From a checkpoint of a small mixture-of-experts model trained on Wikipedia.
Experts: 40 experts in each of 9 layers, 112 SwiGLU neurons an expert, 2 picks a token, a sigmoid router.
Below are experts of layer 3 (counted from 0) of a mixture-of-experts language model. Rows are named router (the router's row for the expert), gate (a neuron's input weights, with its number), up (a neuron's input weights, with its number), down (a neuron's output weights, with its number) and show model dimensions 0-159. Each number is 500 + 25 x the weight over its row's rms, rounded and kept within 0 to 999. Numbers have three digits each.
After each expert's rows: "comes before" lists some tokens at least twice as common just after its tokens as in all text; "mostly gets" lists some tokens that are sent to it at least half of the time. This comes from a sample of Wikipedia text that the model never trained on. Tokens count by the router's weight.

# expert 20
router:490525497514538508539496509528493537500500495475475518509490505517521483494528484475461508493498526492516505501508561419443507501533511512533497516486549504503511460500509490546518552511514506524498467495480507528500548443505504500509491493546514534517497555471502501502502474572477505535486482483495478488486483473504467488525492488531511532474481457492453488541501489541517483507473480528513523464461486491512528485501493451503495509432474456514500496481496465491510493526512484
gate0:490502512524513494511510473501477505503529462570503468483495557462466501507544494526460469486491503488467545484552496498474522468541463499451514516568551495540482468506523497524505512478488463499495532514510498500488518526501483514522517457468503522508502489514477494506475488501487512536516536551481520492509492574481486520499481529515508511513514501522547476481451496494479502573498497489512500480484463502492479476483497503523494457454487464514512512495507507481493502533469532
up0:478503454557538520473485489476470510524500482554484500467507483509498500502498492475515518516437520539471541458503540491531562456524463513462458495546484505531459482492508518510515483493463480523467524471470508487482517520496495512521487486464469481517494520472449512511516484446468532474522531510491485461480492527545498505490490490499505484516527524512527495489517493524508472482478521472486496481492491447515464475483508462507509510496521452513508508485467496486509478514447538
down0:481496513523484499494474505437491474512511483504481478515478508515567496497460473521548514533519540479457470502520526532489442501504492455506477526518484518487497501523472470508436503513483445471508536531541537538488502485500472504482512497493504507474478539495486504502516510446501568508493539510496464523523494525471507519533539527527509503513505485533495503487499528476515512490489489470510478486515496442511535480521512508483543449487500507528475522494527470476520468498544479
comes before: ", ", ". ", "ed ", "ing ", "ed", "es "
mostly gets: "tick", "them", "Rel", "resid", "later", "defin"

# expert 24
router:503475472523527486493434517508492524498504480506484488478515521479528465518579445442490490471538526518517501483513556473478511510529565475516462491511527512527500509452529499508507527493474491513510500516503516508477495520472497494486483525497503551507493524497470506478534500485472490470528519468508468507527480524477476485495480491522524518521505488510518531543535500546483501510470461511518502509497459520481478497506460439474495493452475495476571485488462486497492531506510485
gate0:533514562560465453516517513501510507492535485498495500479489481486507486509535495474452488471476461521494526548504551515501514500458468495499502542528487517521538483486514502468481473526488494491495544495519515519524455506459505542504525506501488469512546537504477549517501522478524521534517506506513488533486464487530520516471484503502530482496497506478487481535515479479507548489530522487499495488483555501524469484523422507505523493461456516533523517506467519505479487515549483
up0:489492544511496519462524491496508499470519469471459482524490519504537493505542446487497513473536520531480509578509509501485528536479479501501526523522517495517552519500477513464504457504492505478469538498555504540511480492502515505485536467529496471511540500524517508467522528486506483528515529512575505539518502476544502496490509496477503483540482533502501492514508499518536512464547519467479488504453504518524507499514437475499492470473474515506471502513458526480453478489527500
down0:483534525536513543492506476509508511491485491517498475471529529492511505507490492540498525461471502490517469486487475532480527494508521517429481486458488469482475484555515484489451534548507478461518494498448505488500496517526492544515479538511488488504499511512521493521488484476476518484476496509466531533553506517543529502537511495458525538509533547482493480480496526491503477519525542489503502471468519545549486476505505476482529483500485504509449478477523467570492492480484541
comes before: "the ", "a ", "his ", "201", "200", "be "
mostly gets: "from ", "In ", "during ", "On ", "During ", "From "

# expert 32
router:471508511489521478505481475542514517451472490479497527456468512486497503513507447480440511456475513509508493503487500511487495530511534485535515505494507549506478488484524488512562537512494470523518511491513531521450510499467473469497496470511499493524503534493510499463514458560498477510508498480545495530514488517514531508498432427509502512492486473484493489528513463578538530501504468516507519489462496520490490504477507475480520501502487487503511478502529443494532467549508492
gate6:481491454524469466463501491520521521542478520486467476473460493497505447500525509480482538479505497512518499472534489501466528496503485510504493502474493522487512524424485470507480463489503533527495535515505509476529493473519507468481492501510517489526493513525479492501447491463528515500491511502487537450492461530499438479499510486520503490505558501489488502528447482483527479544490482487448499520451472539518497507494516515485469491525556473505508465547486458526501472523499453
up6:536505565504557516496464480472512487499526494503509514529514520489511459488502486508530491502523509515492545547467494493533493541494488553543527511512497460531467496531549492502483484524549486493498460490450501518484503531521487558521499485503470505451483515473507501444508495513517503533507472505507506506545530451499528475500496499450511516507498462472525506462518477489501548496499535450520471493497494487489516491540453490492533507486503484509502503513516522456537482486476541
down6:509524532468492503497496464534498516462524521495518521475531488481515497484502470485469537486510504538499554508516493511479529488489509522506470458475493531523515477464474524506493491491504504509476506519512548459478470487506546500487518492533528530564471478493519465481476508475492467484508548497476498487522508541520445520501539507476468512475495448480530517510484528476538516515507532507491490505458475523531525497507517492532471527482519559480533502486448530558452504506497458
comes before: "The ", "\n\n", "In ", "He ", "It ", "=="
mostly gets: "). ", "\". ", ").", "\".", ".\" ", ". "

# expert 36
router:463526497496490474501429479528473533503466502463513544474531493496518507475527487519449462478535517478482510502475522482507526516518503499466492478516535500507473511460465501504530525541501499502488493526467535509493546507476539462471473511503490501509506532508507462511502445540466494520467534456518522501522479491535509519539465506500497519501482473522487468471500474517531465457530485456507541458484494477489528468468462462484465527462488489510523506526517506529485533497499480
gate0:524503491531467456514520444496492495536481480521458489496426489488478509510503481463499531510507472523480491479521487453485450495487497517493441538467531448498462463515552491513495476555489512505525526481462500511494485499542489539499492509487507443543519533502482514521510484511454481508499499507513492531499488484478485540504479511503500484506557454511507502516488488489487488484484489481491516546470480491492547484513506483492482531497485483535497550517533538511473472540464515
up0:460477515513573515542505446475504536499513532556508482509520513516568506480513466504464446502558480479541499505499506513528489502489531509475539497546499484496502534522509522526506506461495501528500484522516500512504517540483527490528524519465506470510516472524533509471477521496529488515513502511511522499534520515506469482488509513494492525493487536479470480509523512490502524538514528526521501488491550487499463472465464472518488489510523496479524541473492442494486528556534452
down0:509519487511497458536514479539485507482499481497488470525488497494503484468505526518500522495542486512492498430516520510550479527525484513467519477539512497499473522524522454526556517514517475485522501511518571526511511500517522505526519512490510475503481515547526484503485503523487451512485528559461505516521505502487504505519468519471519505471543497475545414515520497517515475503527561465496479515519506515475525482479509509535521537481501492502507511458531481513498476562489475
comes before: "the ", "a ", "his ", "her ", "its ", "an "
mostly gets: "with ", "against ", "after ", "before ", "under ", "between "

# expert 35
router:508489488500514474541502529506486535518472524503501499454536492485542511458556473482494474461507516496496510483458522471476502516518504506517494513507509503557486495468525493553527505530484506559551483502488509501463532423488470490475489510434520536497494523478540476515544485524501545451487476510510488501520497463503523504542474501527500506489499458488467492506500471486525490505513517496531507503489510482470477473494463473499463526517452467511536491526494477478517552486484498
gate0:501458456533523512476449503519437499498486489497495492495467506474503504471543458496514486494486517474559488507514509489523527517516529467485515481491462554517493538512489469508518495447473528499522498477493498491552509423549517513500491470463483499517528475490498517497499489480509457437481527503460540514466458534481489463505512497514430503522496465482490503498475493501491507512478522501492534505496503507532536482496478494478481474474447498499499510493482500457507545486501492
up0:489521511474489478535513513486505543479507521505525483506546514509491465503486510511522554547542483519449506451477527479498489475518480500500471518514531447488480466542505499480509490509539458507451507492492509487489501526482510480464513516547507525466471531510511480486477481499481491559532505459540490453508520469534490526515509541469542502514496507520539510462505552505512438519540485479527458484495493507468490526503543509492540523503562504505495498483497505510490477497487514
down0:523513535529503541480513539512503478549504493512487502473510558492509487513502486433511485517527510488505549541525528452519517485494500503510462515570524506508467518492473481507533495503528469475501516484496491498497515503497470541521438488484462488475539481487452475472485466525505448519503522486490455495507510493448504472520528500520516500505474509525500539525489505512515458476500542538517528475528520501462509480472477484513484546499475505480489517506535463557504491498531494
comes before: "| ", "(", "|", "of ", "/ ", "in "
mostly gets: "000 ", "km ", "sq ", "north ", "south ", "points "

# expert 29
router:483518487510504479531513473513515533480480482480500496483503515472527500513513479473499469466502546484494511524427503470509461522517521502521485519539520534560513514495498496567517541485444542530508503517475532521425531473481509472470467517512499498499470516477478539512516466505473552514511507496525522511520485516488502483507467507489512498520488455529478480494499444511515482521530504499487558493506497499501463481490494478526502545514462488511521472502473486488481536499464439
gate0:499503510486449503489483500430497505506484509473497513529519500491505500490469467522504480481533510480503500519473514473517498480520488467550502507544513507463516508474507451513492493495492462517512469521544505497447536439456456518507512567499491504472564492532516508509519450504536522507472477485522461551492489495528490510501507513497496486507523483498529466514539502495500469538541503499488568504486483484489502480503481460495539486484470474522477453495473500480495505498560474
up0:463525552494525452510509510504511486480549483531500523507482497550477512521533510467496502486495472520484488511522501499507454445511528520464517505483510497492496455517506515455495542540499523506509576518466515490496488537495475461512461476500501510500488523494480493514464512498475483524482498504493506523485493501488480528494515473545492481487523497501520511543489475539505531455511446479478466478459526564495525567515490492558505480551468482485472520514498527512498502527479498
down0:465538492472462529522505505455488537521508465509486495486475495480497454545507476509488542483491481468481501540470508521480524459535492530454481514499498480505483490510489480507473531519454465506558467539494540550468535482496513473526466507516518514510472511468457499508545482527494460505467528484505509524497494505517507522511519526542429467477481530497492515489508502525479492458490482508478515487479516499491555527489510492508507513579526471518500480490490515506518493482537514
comes before: "| ", "|", "/ ", "(", "Cup ", "hold "
mostly gets: "USA ", "%; ", "GER ", "ITA ", "ISBN ", "AUS "

# expert 13
router:475515477474515469491444516547464524463495543450482487480508504520534526489496479469480499497530508516513523521517499465491461513483517512514500499489526497572528495486487511525518527509482514565479502482484519503478501484443522485447548515494505493504489513474514457504532503496485477492474481504505472545514504501551449523516444486520538514499445475507486530496509452515498481535499491490517528499504516520518468479446513462479473522487481520475494505538448490511493495502509469
gate0:505454516476502488540434498497412545522495484480525507503485509487486476506470492463504456522518507518481503506509477508477467471478483526489506462501501540540482497484503473502514447485508494517512499511491495524529510468510527481493488516425491506531467504527497503513478541468529525488476519444480476479482492458486514525510488506455524490519464482523523457513517515530546473503465455525538501473497511502541509537536475510471487508513539510485455502520471494513482487516506515
up0:520488499516520520458564489551517502477468514509516465513510444509513543471510481524511502479489489527502516545505541481517500494495529481509505523513485483467516509517483508509482555509500525508481489434481534440499529508497479508461522510554503457479507523511480502472514515505483495511529480502494479496481510549510473483568511475527472513500480488497509554499534469484491504470509527467475527523526503560476485494501480518561514498494534507548482474523479505501522516477485456
down0:489507523469514507521483482469502549495532536437513519461491487482492529510519449493512511503504541489509462506480467559518487502533520511482489492550487450538476514474508477539518487484477550491522538517487472528487480508484463492505485493520500493462506517515480516512533447467503532515485503443523503459534481496492480469507462503475513471506476489479508432501488470518531494530476532502445516497485561491495495477514493547510499466527500499484494495467504502490497481493533456
comes before: "\n", "\n\n", "000 ", "See ", "0 ", "0"
mostly gets: "==", "|", ",", ")", "===", "."

# expert 23
router:504474490522492468502470535507474521496494502505480472503539516495514465444525460476492477495513496486485506486489503482437526523535485510459506478477505526534482490486510519523537537535466520574474508504457498531497511483488501431499515547504486523509491545529496485472497478528485532512510476494551502509528474508482460449506407497499523516509482443524471533478503489498499495473462491481506495492491524505525497487464501479506439502485481512493499498497484497489497529492455499
gate0:499496504542481486498413510497489499505470506484496495456469530487500482509538475507500520485507484484523497505482483502484482475474474498514486474481492550499503511501465504473513502494473519485517449500475503506542506550517520554512474522506494533533471508500521502472481469533483546510500518453491510508501504566543489450545483499510507462466455445527477517474492475478514462502508473500489475528469467529547511508514484538521485501536543510506477477490475538452497518509473526
up0:502525442504467467514451551520529488516468534538469483462493524483488492501522528498525483517440511504528512496460483510479456534500504500494514504488505497519467510499538502436528525491481509511499517502474495541528516556516502523445497530487516503503487495429509519494467487523504482525491496443462514525542515557517506474486480510535529485466499518490445492484517523485486482511518473488483502516498482535532489490548502528494470450522490479529512498469506493479487524504488514
down0:505488468531568469514499526443524507506512565542508552517501522536534497526524533539539472463493527470504458500495471497468514463509511481519474500476511463534500518501471508492469464495504496479500512483499487479478507529517522489543505504475513499505477508485493447474501509500512495497518456467492518504514516511465494526482505540500526498455447545490530501538509501525500486534538496517462525492518488473507534518467549457504484490528498532504527467463537495484490519504521470
comes before: "- ", "| ", "N ", "List ", "        ", "= "
mostly gets: "\n  ", "′", "\n", "\n    ", "Clade", ");"

# expert 21
router:512510512484475484523438491506524515492477528496469538503473541470504490467471466481467499511526530490479532510482490511452510487510545490510485516540546497499449479470468526520492491513494513545466507531494528540464512487481491479487550487465517509504489516502503482453507465543473521550495528496513493516529468468513497505502490513507534492487460489473486511496478457531542496499438509465492516530461513491526478491497432480485498527473506517529490510541452472471504491533504477
gate0:523522498509509491512452498493469541465510476470473490451487469477511498502554504501496508529497494476484517472545526491494535516503504487491510564500518502540488499528461497542481500477464513503452493531517504538494474465484517529476540454464474508494468521479467514529497452462456497522525540518484509515469514557543538536467475490490482538501468503498444481503491514478499543507492525491516476486491472457525504484489523492504504509500501525488485477534495507505427491494517512
up0:450498495491515540513507516497472488478539497498522504479473538499494475518507522504513476522549516522469491524515480516479540481471494486498482525498502504544491492512504527478495460465492494485521539493520465508546467488478495508470489515476468511512469497508492482490491516485523526480523499467500523516415487536484519443561529516480467516510522495516509510501537472474520520504476512531517467502463440492525489545491533489487490520563465584487497515489491465494504517536490516
down0:506512513495456519503518500502506492516531462491512490484475523517476459532508533530513504495516499553524478516468458493507468482514494460520511518472491474505511527529497529495509511524528510438506514482476497484531514501523468509490495512487511481510489476549456495547481496566543499478530527494518473487480471473457533486524537501497475546498504532537512546481509490464484500488499483495524475499467559542514484502474518490430507508514502520497457539497508488522532464503448547
comes before: "was ", "the ", "he ", "is ", "it ", "had "
mostly gets: "that ", "who ", "which ", "they ", "He ", "& "

# expert 37
router:469472498481489464534476526516529514501462486494471485488494555468542504505499479506485507484501541468509509509461521505496495503523490497558494530508519496522515490443544523533523536493444520526481493521489523538445518463463503460491467517501510508478476505494511508475519475512487556487498489486567482521516506489525511480503478480530470533527484472531490506478484497508490535524502468484520497513513473532459481527468474482504450518508450520479495460500438467512495523521482468
gate0:490499467497498523495479513495571513470533502519523484500492476485457481509520473516489501499525551475497478521516469519497501471483490483477466513504556517517527482501507486512474521536465477527484520517470473552487518482472522484491440465521476492463504485466540506521483475528468509552520540499563479490541503466489494531459458500476515499506527448526482516486491523502529529527458502527518510494491499494486515501499517537492500471516468524491487538493477459484463456503551519
up0:519492515448467484505499506492446445485442445470488507505487535476522527515496511501487485538483473545504507511487509492526491491515520510502490503506466506476472501484517471481514491501503512512477484502549540469472504505526477518522546513472508484529472495514434502503534543495500502476504472492476535484500518479527529468514508526472485506511462546465526465527493499543469518471516476497480540523538480485526475532512459483510512530458504458525520480527516542522536535522461523
down0:493508469523492480513514460517528471527536500463490509516512487549506510540475498490519502489511559496503462476503474518538502492512490517441483501472502517539499488463497527484465501488503496515481476496534530500504525468472492467515505520446468515505543547553549544513515503501520481504506511492547516492509481532490540512537470503495485468529474482522507512485490486475506513548498500478488475532498487505470513493547543489501534504482529501494490524532483457521503496539409460
comes before: "(", "and ", "in ", "of ", "States ", "was "
mostly gets: "York ", "South ", "State ", "District ", "County ", "College "

# expert 22
router:507495477549507466497472513494497557516471484504483506483517513520509516528512499484475496460512510500503537509491547466474495471519518489496489489507480526571504491463514509473493510503486483503477490555482537502450519469472515452501509517507516519511479517504484526480512469509493497499524502501514482513517489502457457519513449425556502524521447433526501510498505504550505520481500510485489576492505520513500534491506495500470472519512473483487514449537494452473510506528480462
gate0:488518497536488441496475476466547545528499495476468518530490535517490489520481474515484497482496496524461492495503487502477515504509476543484470514510466528542482519490521491495452486442517457547518514483503504469486539500478523493488526500526548513470489543532494500519534453475482473502512508492520493517503542479508455536505468522535460520574474466521487493501491490510501482514498524514507517464534512536519508515519545512502526542532533521531529486521499546483518534495509517
up0:502438495497505524519512508533463477446514489507469481505499474504490510465502480508513494522501513493502549491516546467496519527451515491548460504532485532494510529510483514488471510511505565526472488512530485510496508469468524529483463528472521497519463476443465526490467514479514519506475511480476527476542439486518473501515508487491501476420504529502523533518498524493488485477557529508475511518486454491442482478483513496464514479472498493486475498467503483532490519505514494
down0:489522483476536496486511492500519515503506528503482531474476479479495547524513434459497479473534512499464484471494441510479481485517449521483519460481461457501471494503477500516475529540444480543504479497488509558498498513530487492504507484524460487485514512483500486524547474537467514515456503518490464494558504496524506520506500476505486524488515515464522505537503501484484481528505529497486576504480487490517543481486516497493481479511515503515577492475497507448528479470488483
comes before: ", ", ". ", "\n", "'", "-", "i "
mostly gets: "ia", "iy", "se", "ae", "ie", "y"

# expert 5
router:509504491504476497489473513560465532470486491483464494469549521484502500495522487512490501452482530489485491470473534458497490518504510480492477488508507534498512506500506520498547508494454521538506445519512499532493489511469489494454533531508524492520501533472501498496496466514491553506494453476500477542514516465492501471505474476516469506489458497481431492518516510518512498513431493512501560504458512500505483465516438460503502509460484490509533469509486476506471489566455503
gate6:480497511478531517480477525440475480474500496482514543492505508529511487492510486489497498501451489524472527486490480494513485538511516466516476489445455452514526494498514494473512494500515506559489473491520501486519510504543533517503493515538464507508470529531464515470481448504465554508488500464497507517531505488499529513509490469508483513492484444481464496499533522478452506549510498477500523510462493505452457573566497488507479532496487466499519513484496485527482461471542491
up6:475481512472538536475459489503471479463481478474530527472480493499509512494548488498526509482445471513463512516536523490513484531528524508497498506460470485507503525536527517488503484509540503550510491501533513496509505505538527504516493496561474484532456506515494504428503497522481554505507515458504501518527505464528506484521481478518470485486509477483483522470533521475472536516506490476482545522450516519466468521528524509473485523489474467521536503509539466525511440487538502
down6:529532508527543514522505514501478492495534486491500518471498453512520527540510502540474495522447499517466492516503492490466471551520516493480510490455485504519518531499535516502491480486525523500507493544541513509477519489493514495481518533524516494523454552484493493475481549526447487460523501471509515516490536528467457491459514481496492493466461495515511524512506523518477518499485477454461542484493514533460510514506481508506542515531505531522508503609511512511501478531508490
comes before: " ", "0 ", "1", "1 ", "— ", "2"
mostly gets: "| ", "—; ", "instruc", "; ", "{", "з"

# expert 12
router:480509486505504469557503493510465576520504473487489517493491494475511510523497506492498478443530527524533499496485522489484480489516504460556479516523500497561488481486535494566548557526426494552499498526472518469497498456436506502504490515522497516523498527487500501497506488519484518484486551493515494501481467546468470499530493498512508511491493439493498516508498489520539481526489516498504569505465511506509492473500495480490504532482452487531503519502496492498503539506512481
gate0:470509487439523514527518510521576512502514494507491487461500517447494510511460511477457513502514518522505435490523512523467497565475497496513543488486436462522488506509479537521501506500447490524548483500464498521550488508504437522479544469503492509489480535492509482509507481519513519458498517529487491449495453527466475470513491495478496496478517492528506508503488472512481537486493516505503494492504469539507500489486528501510512515486519526498519527482481443541503504454510500
up0:508491509538472457502528480493481492506507538501502480539475501510506498535543513490524513483510550497518492508519493490535525486486521524479505511549505527487518485488509520441489488488517479443451485548513524509476512514502540472474490504452487525531510499499511498511522510472491492522488493502520490507493560519520470534475479484543424491517489510474499493514548523518501496532502489474484435456490521475489478552523484511527484521497522469512521554507575502532518480527482484
down0:464486513490463548499498476481540526523510502529490473506514513515539496518539494475494490524489492503494509489447481482518484490525515520510522477523519567492557483501458478517483475475537517541512446519471534466486495478466524501503498535475504527490477534497497468498544495512510492519472528494510517487509498492560436490513489501515488513506474495486468525472471523513512520533494472469482495517516572447522468512528484465530530481551490493534498504545543474491515508506514494
comes before: "| ", "|", "(", "|---|---|---|---|---|", "|---|---|---|---|", "|---|---|---|"
mostly gets: "MF ", "FW ", "GK ", "±% ", "Result ", " "

# expert 14
router:522518518531527479509460483508496524466491529502480505511472533521509495497555478512489500465534534495455514535486539506485491516494509460523448508483492532526498497475538553509540506491491497527502491496473500477479516470469514488484518514480497521511492523500493487462500496533476567478489496505535509501503530517512467474529476408504511526445484453508508492515504463494493522500538468497522530532468506470500501494516483445500494513445457461520542488489459508511503484490494460
gate0:506503497515477449533499498489510509504482496503523514540496511531502482513491471488484528513510485565481487491495488499541479522522529485491491517503520514468482510510544522526492495483494485523474488529522493462485561412476553523489545508562502507483496532497512505461514510554480518477517479490491510471497574527521521433462473496495497526530483516516498525528516516502482524504507485490513526495493466529483548522490531486484498530468545486482527503452516529475497480488530487
up0:503492490524517478468461481500523496493507535509465487481509521495536495487469520515529477526467516493515504516508519518533523494541476521535538524490475529507496475483501497525532471522478513457484529459495547536507457604516468466508492504426520485514501473456491520525523493486513476494488489478491483499507436470522490540528522490485493503482527516495500470482458484493507488486489513496491506462469525476547494488492485568531491505483486498497479476542465495485520525492509468
down0:467515503485558485459501470485538492485514477484534511485478508509473519505499479535493497466493531539490472521489519496452473461503481486497509527532487444509437475477560541469531460505503488489482504531498508493519489484498505479485530482504468475478480508526450423465495481462503505481447529528522479516507501522488482480473494475501509470519502513506532490500467514501439465549503502463460505489501457554469502503495520505536526526535472486499519514497495492488506487495505494
comes before: "201", "202", "200", "199", "of ", "198"
mostly gets: "May ", "March ", "November ", "August ", "December ", "July "

# expert 16
router:468465496488515512512487454518535536510524524488465520519526486489536477482509473451491487500552488472513552498481520482461487539530502528499508524534498512490515477483481532501508543496486490521531534510464519523500497512487512503502506525524514507520496521474490497489536495531482517469467509469548522563544525499469478504567448487509552501483518484549454478477519465526525520536488489515511527500512481508470478527494477476533436508487455497512500476532480503495501498501504460
gate0:484467484537522520501478516466507536518503503541510500491456523502491499504468492520536473552462463500485517485471518523488511490488506457493502497539486516507482500512502513501489495491467511555481493479475500530481455558496494513522469501478504515500498467486538480484497536516510512485478527505517486500474507452485509471543532482538504520531500452552496452488465509475546445544504505488523494548551505537521447518472488558465470500500489488479505499529514463504501545520496515
up0:504526475497485500507536512497538482468502464487525520498546516515494540511581525513455497513481525535510462548522503531549477493488522535482509536494522515494534509483497498523486518523524498474494476492539516512514524477492487479480498461508510479473480469520479516497517518472499512466523514497509493486479456546495504524503477519490501471517512555422476535506490458492491509482499523481478528483451510548493551486541509472568479501462468523498511525504521479477488477497508516
down0:450509507480498486443529478499525507471525524475499498504553502477517490512482483502469525462512469495486487483551537464512494491492491477493487479498475484547494468552480553510502533494505461492491497494498542519491481529565530450464515486485520513485496499519462488528510522530478496503430435536502514497520529521481474520500501508531499518490474519459482501491500501470538515489503445493492486468498495546526469513480467559514501480521505497525492517532480479468473532485500516
comes before: "0", "5", "4", "8", "9", "6"
mostly gets: "199", "201", "200", "202", "\"", "198"

# expert 33
router:506520484478471462557471485527508540505484491486493523483523513487532495503539466483462505465528499474530515529525504504466506531514493486535489501527486508505499483456507517501518522482464494576515459480465483563487520459470474472514493497495493524543478522550502487473545485510462551504489474509489481510520500501516505500547496492534478521464489468510495508467515485515542531520487502487502513503476474500476485445489484457526468540525479500463527526529519455519473501479466493
gate0:508535497507494484472474543492498468529524484524512509512504517455488519462482526494508516497507485519495521518510570460510504513535508477486497479549500493493504487500496500513516490467492453495445505489491453470513487487519517468413483529485548532472524478516500514493543568506505513481502472529515476480505487526457483478505463464521510483521489524520486467484494506496504536525470511421521473515477478486504494504554483523473504562543508514480511496499505476503484521514514474
up0:493524482508499481442487478539484490530470474511498514523511473497473445510535523481511503541517516498517508498487492480501544510520478465484481489504513519510504439501514531515459522481499454502464509502500467515476502494507498519459508495488519476425503477506539507502480556458534500506489452509494526547511515543517464532493467509501531497487455482542502504492502462526482497523490531522510501488462486533478495549530497525446508543509513466489533460532512521532517501473465521
down0:535466507538513457450509509485528498496496536488510518496490491496502455501465493478517513509480476514492512513467463488483494476478522475489513475500481498512496519542481514474511487492590520497504462513518508488517508506519440470500478525560490491492476529473485465432506502464504482537554453529495491513523524494510488515525523519524519500495521487472525468534533467496487530554502482500460496519475543549511548478487506506527516490470468503468496479499468472525515522533520506
comes before: "| ", "(", "and ", "|", "is ", "– "
mostly gets: ") ", "\" ", "} ", ".) ", "] ", "B "

# expert 7
router:451492486517480493550493489504505516515478507460475539497515495480483478495532485483467505507534515506496513510491559475448513492523556503519449498478525515496488528470503477526515528533478505523547476489480540500464513486503501494507503532483480487479484546470490514495521489553476492478529498528516532495520506500472462489506483467494474496473478438519489488505493457516525519543496510470512559461488492504469507502495477446442537540479456499472499501528500445502529521514470500
gate0:448525527497512533561499461536500504514468500486476519497515517522554495485492531490481521523472465554502487493490496504501508487508481505537485504460491535507542502456474492525513513517474505497522452516465555540509506520465540481521527488473495459444496516465505473526484487493521490528468495491484498532446526515501474486519505517529504500513524493483490470502509513477527457501509525515489503510428531549540457509491487504534486468470517460465534500497536499489500518528497520
up0:485484495498515500478562458450484492533501524500500469472523520501499522500473568523506494464517492525476501485467521481531489514533467490478487519488475498526512495488516466519492523502486497474493483509519522561507519529476510488533525474489546501518475545482484484495505488451516465477470480507474453504473474515493493475522488485572510522503519511546487461498511511495557467478490529480472518501498537500506512491492557536503509489522525463483525524460542533494533487529456529
down0:493521454487504505546493529515507522554499507514553492491487511539449504507498496489473559515532518519506496498551505513480515488463509558515523533521535513464528493528521534533526475521437503484515470494522491506548535517480474502489507518497521497489518499518495480543508509530460494523543490483524461479507519495517510477471521466484496523510523427477510461509495515456465540505529516527492517458518471458499501475465507525503487485522532529522520522470516487499478498521511518
comes before: ", ", ". ", "-", ".", "'", "\" "
mostly gets: "year", "inter", "non", "over", "work", "season"

# expert 28
router:493458478512507474539522503536482516502492501504474486520504528521533461477529501484463517487505489505488500480462537497490479522519533535512479506482511543535487507442486489518509518470475490539527495478508478484471527461476502454452521506471501490521522529526528525479477477560431495478495495527539515561473480530474474523537478489526540529525454485496432498508496490484564505508459474524522511487483495486478530500493512475485510506474504494503548495512504498488529526485488502
gate0:472519456518524587480518513508484514537493506480525484502483476514478548487484517480481547516524498514494492498482505500482514490491492518527477490571457497510489512489485478515522520502467537509497557497494525506585468487487524484493503503477457481472470497522494507511471556495559513500493518520511505478471544490494487518498500465509482523502536544502444487516545501519538551517513464491479484506480498466477457499487518445497492513484482482490510504522503469497486490476520519
up0:507494525528455491533508518519492473481509526493498524431488499514524521513504484507519459498493471484483479534545512490504495516532534505496493509497519545506525460510511522530468537503562476461512484502481481499484511517487531522513479499505475482496514451510476485467487496520464518507476517498476489505487536503426447478529551491513514486502515469514497528484463452496482462474487493468514476508480484523516508501460542521515567491522508476491526491486527521436472540530464507
down0:475511474553442488484543505510467489510504506485546495491496504507461508457496486486503488508491469469497514512489481519512517519456490493492501543509546508488537500534512474501496517521493480522457523514501560489502505467526497474492501516494520531513492522489520481495488458503559503510489453478517463498507550453470495481506468509511540503468496519578474514525517493523521524498530495480490472511547511499488477497497445457473443510532476484484476500544504516503535528533493452
comes before: "a ", "to ", "be ", "in ", "not ", "been "
mostly gets: "was ", "were ", "would ", "also ", "had ", "been "

# expert 9
router:508488521514495480551495518505491518464473514474505515467498519461524496483531481525477498511544520514529503510484524474444515526525507464498480532499513514521460495451548535522508502529498536501509495500507483523509503498473499474509511495475534486499493576500526452472516489547498505449539511478501529521519498492506475475534482490519477560503511447500505535452508453530511515519494474484525570491489512522461498509444488477525465518498505510506506513543480450497522506510478486
gate0:462512483545541496539502499493479548498533513478501444469478511536546513518498487491478490497514488490507523546478514524504533531505467549522492474506504498555513544468515534504529560528522479516498491505473492532466463501472501488506494475461493482491468498503483504472530496512481534499533537495484490527503536513488497501544521494497493483488491509487510559492532521519497503459515523538531490489477465510487478488481511519515498495525535508534550443477471507441517477483532453
up0:468510561468493482446493517512497471472516524495483496505488511491499526548474521506499485488517498492486515498411484512535476449494475496481518487501490497493476522505517483513507528493516507534445492519515485502525507496485521496534522462474520508516484474534531436529526489468501484477526528455467544510439487510520507503483519508473501477460497524499513506509528484488539498523485483502488479515520498542465489514512505493503477463479496532570507534531523491486461467523551544
down0:468501519473447490496465451532549508494501472470496562522467532499463549493523487485507524512477500537463492510463502533537474483455499494519529487470493495484465502507500482485515499540521488448475485514527499464537510467481496542454562503458500479501514464567527517485477516485527489490484497510505476504469484511510529500522479514518509487467544516469522493516479488484486488527468501551538481527484514510484497465515457480467485478475519530494501490492510481474494506495537503
comes before: ", ", ". ", "\n", "'", "-", "."
mostly gets: "al", "idae", "Jr", "New", "Al", "ina"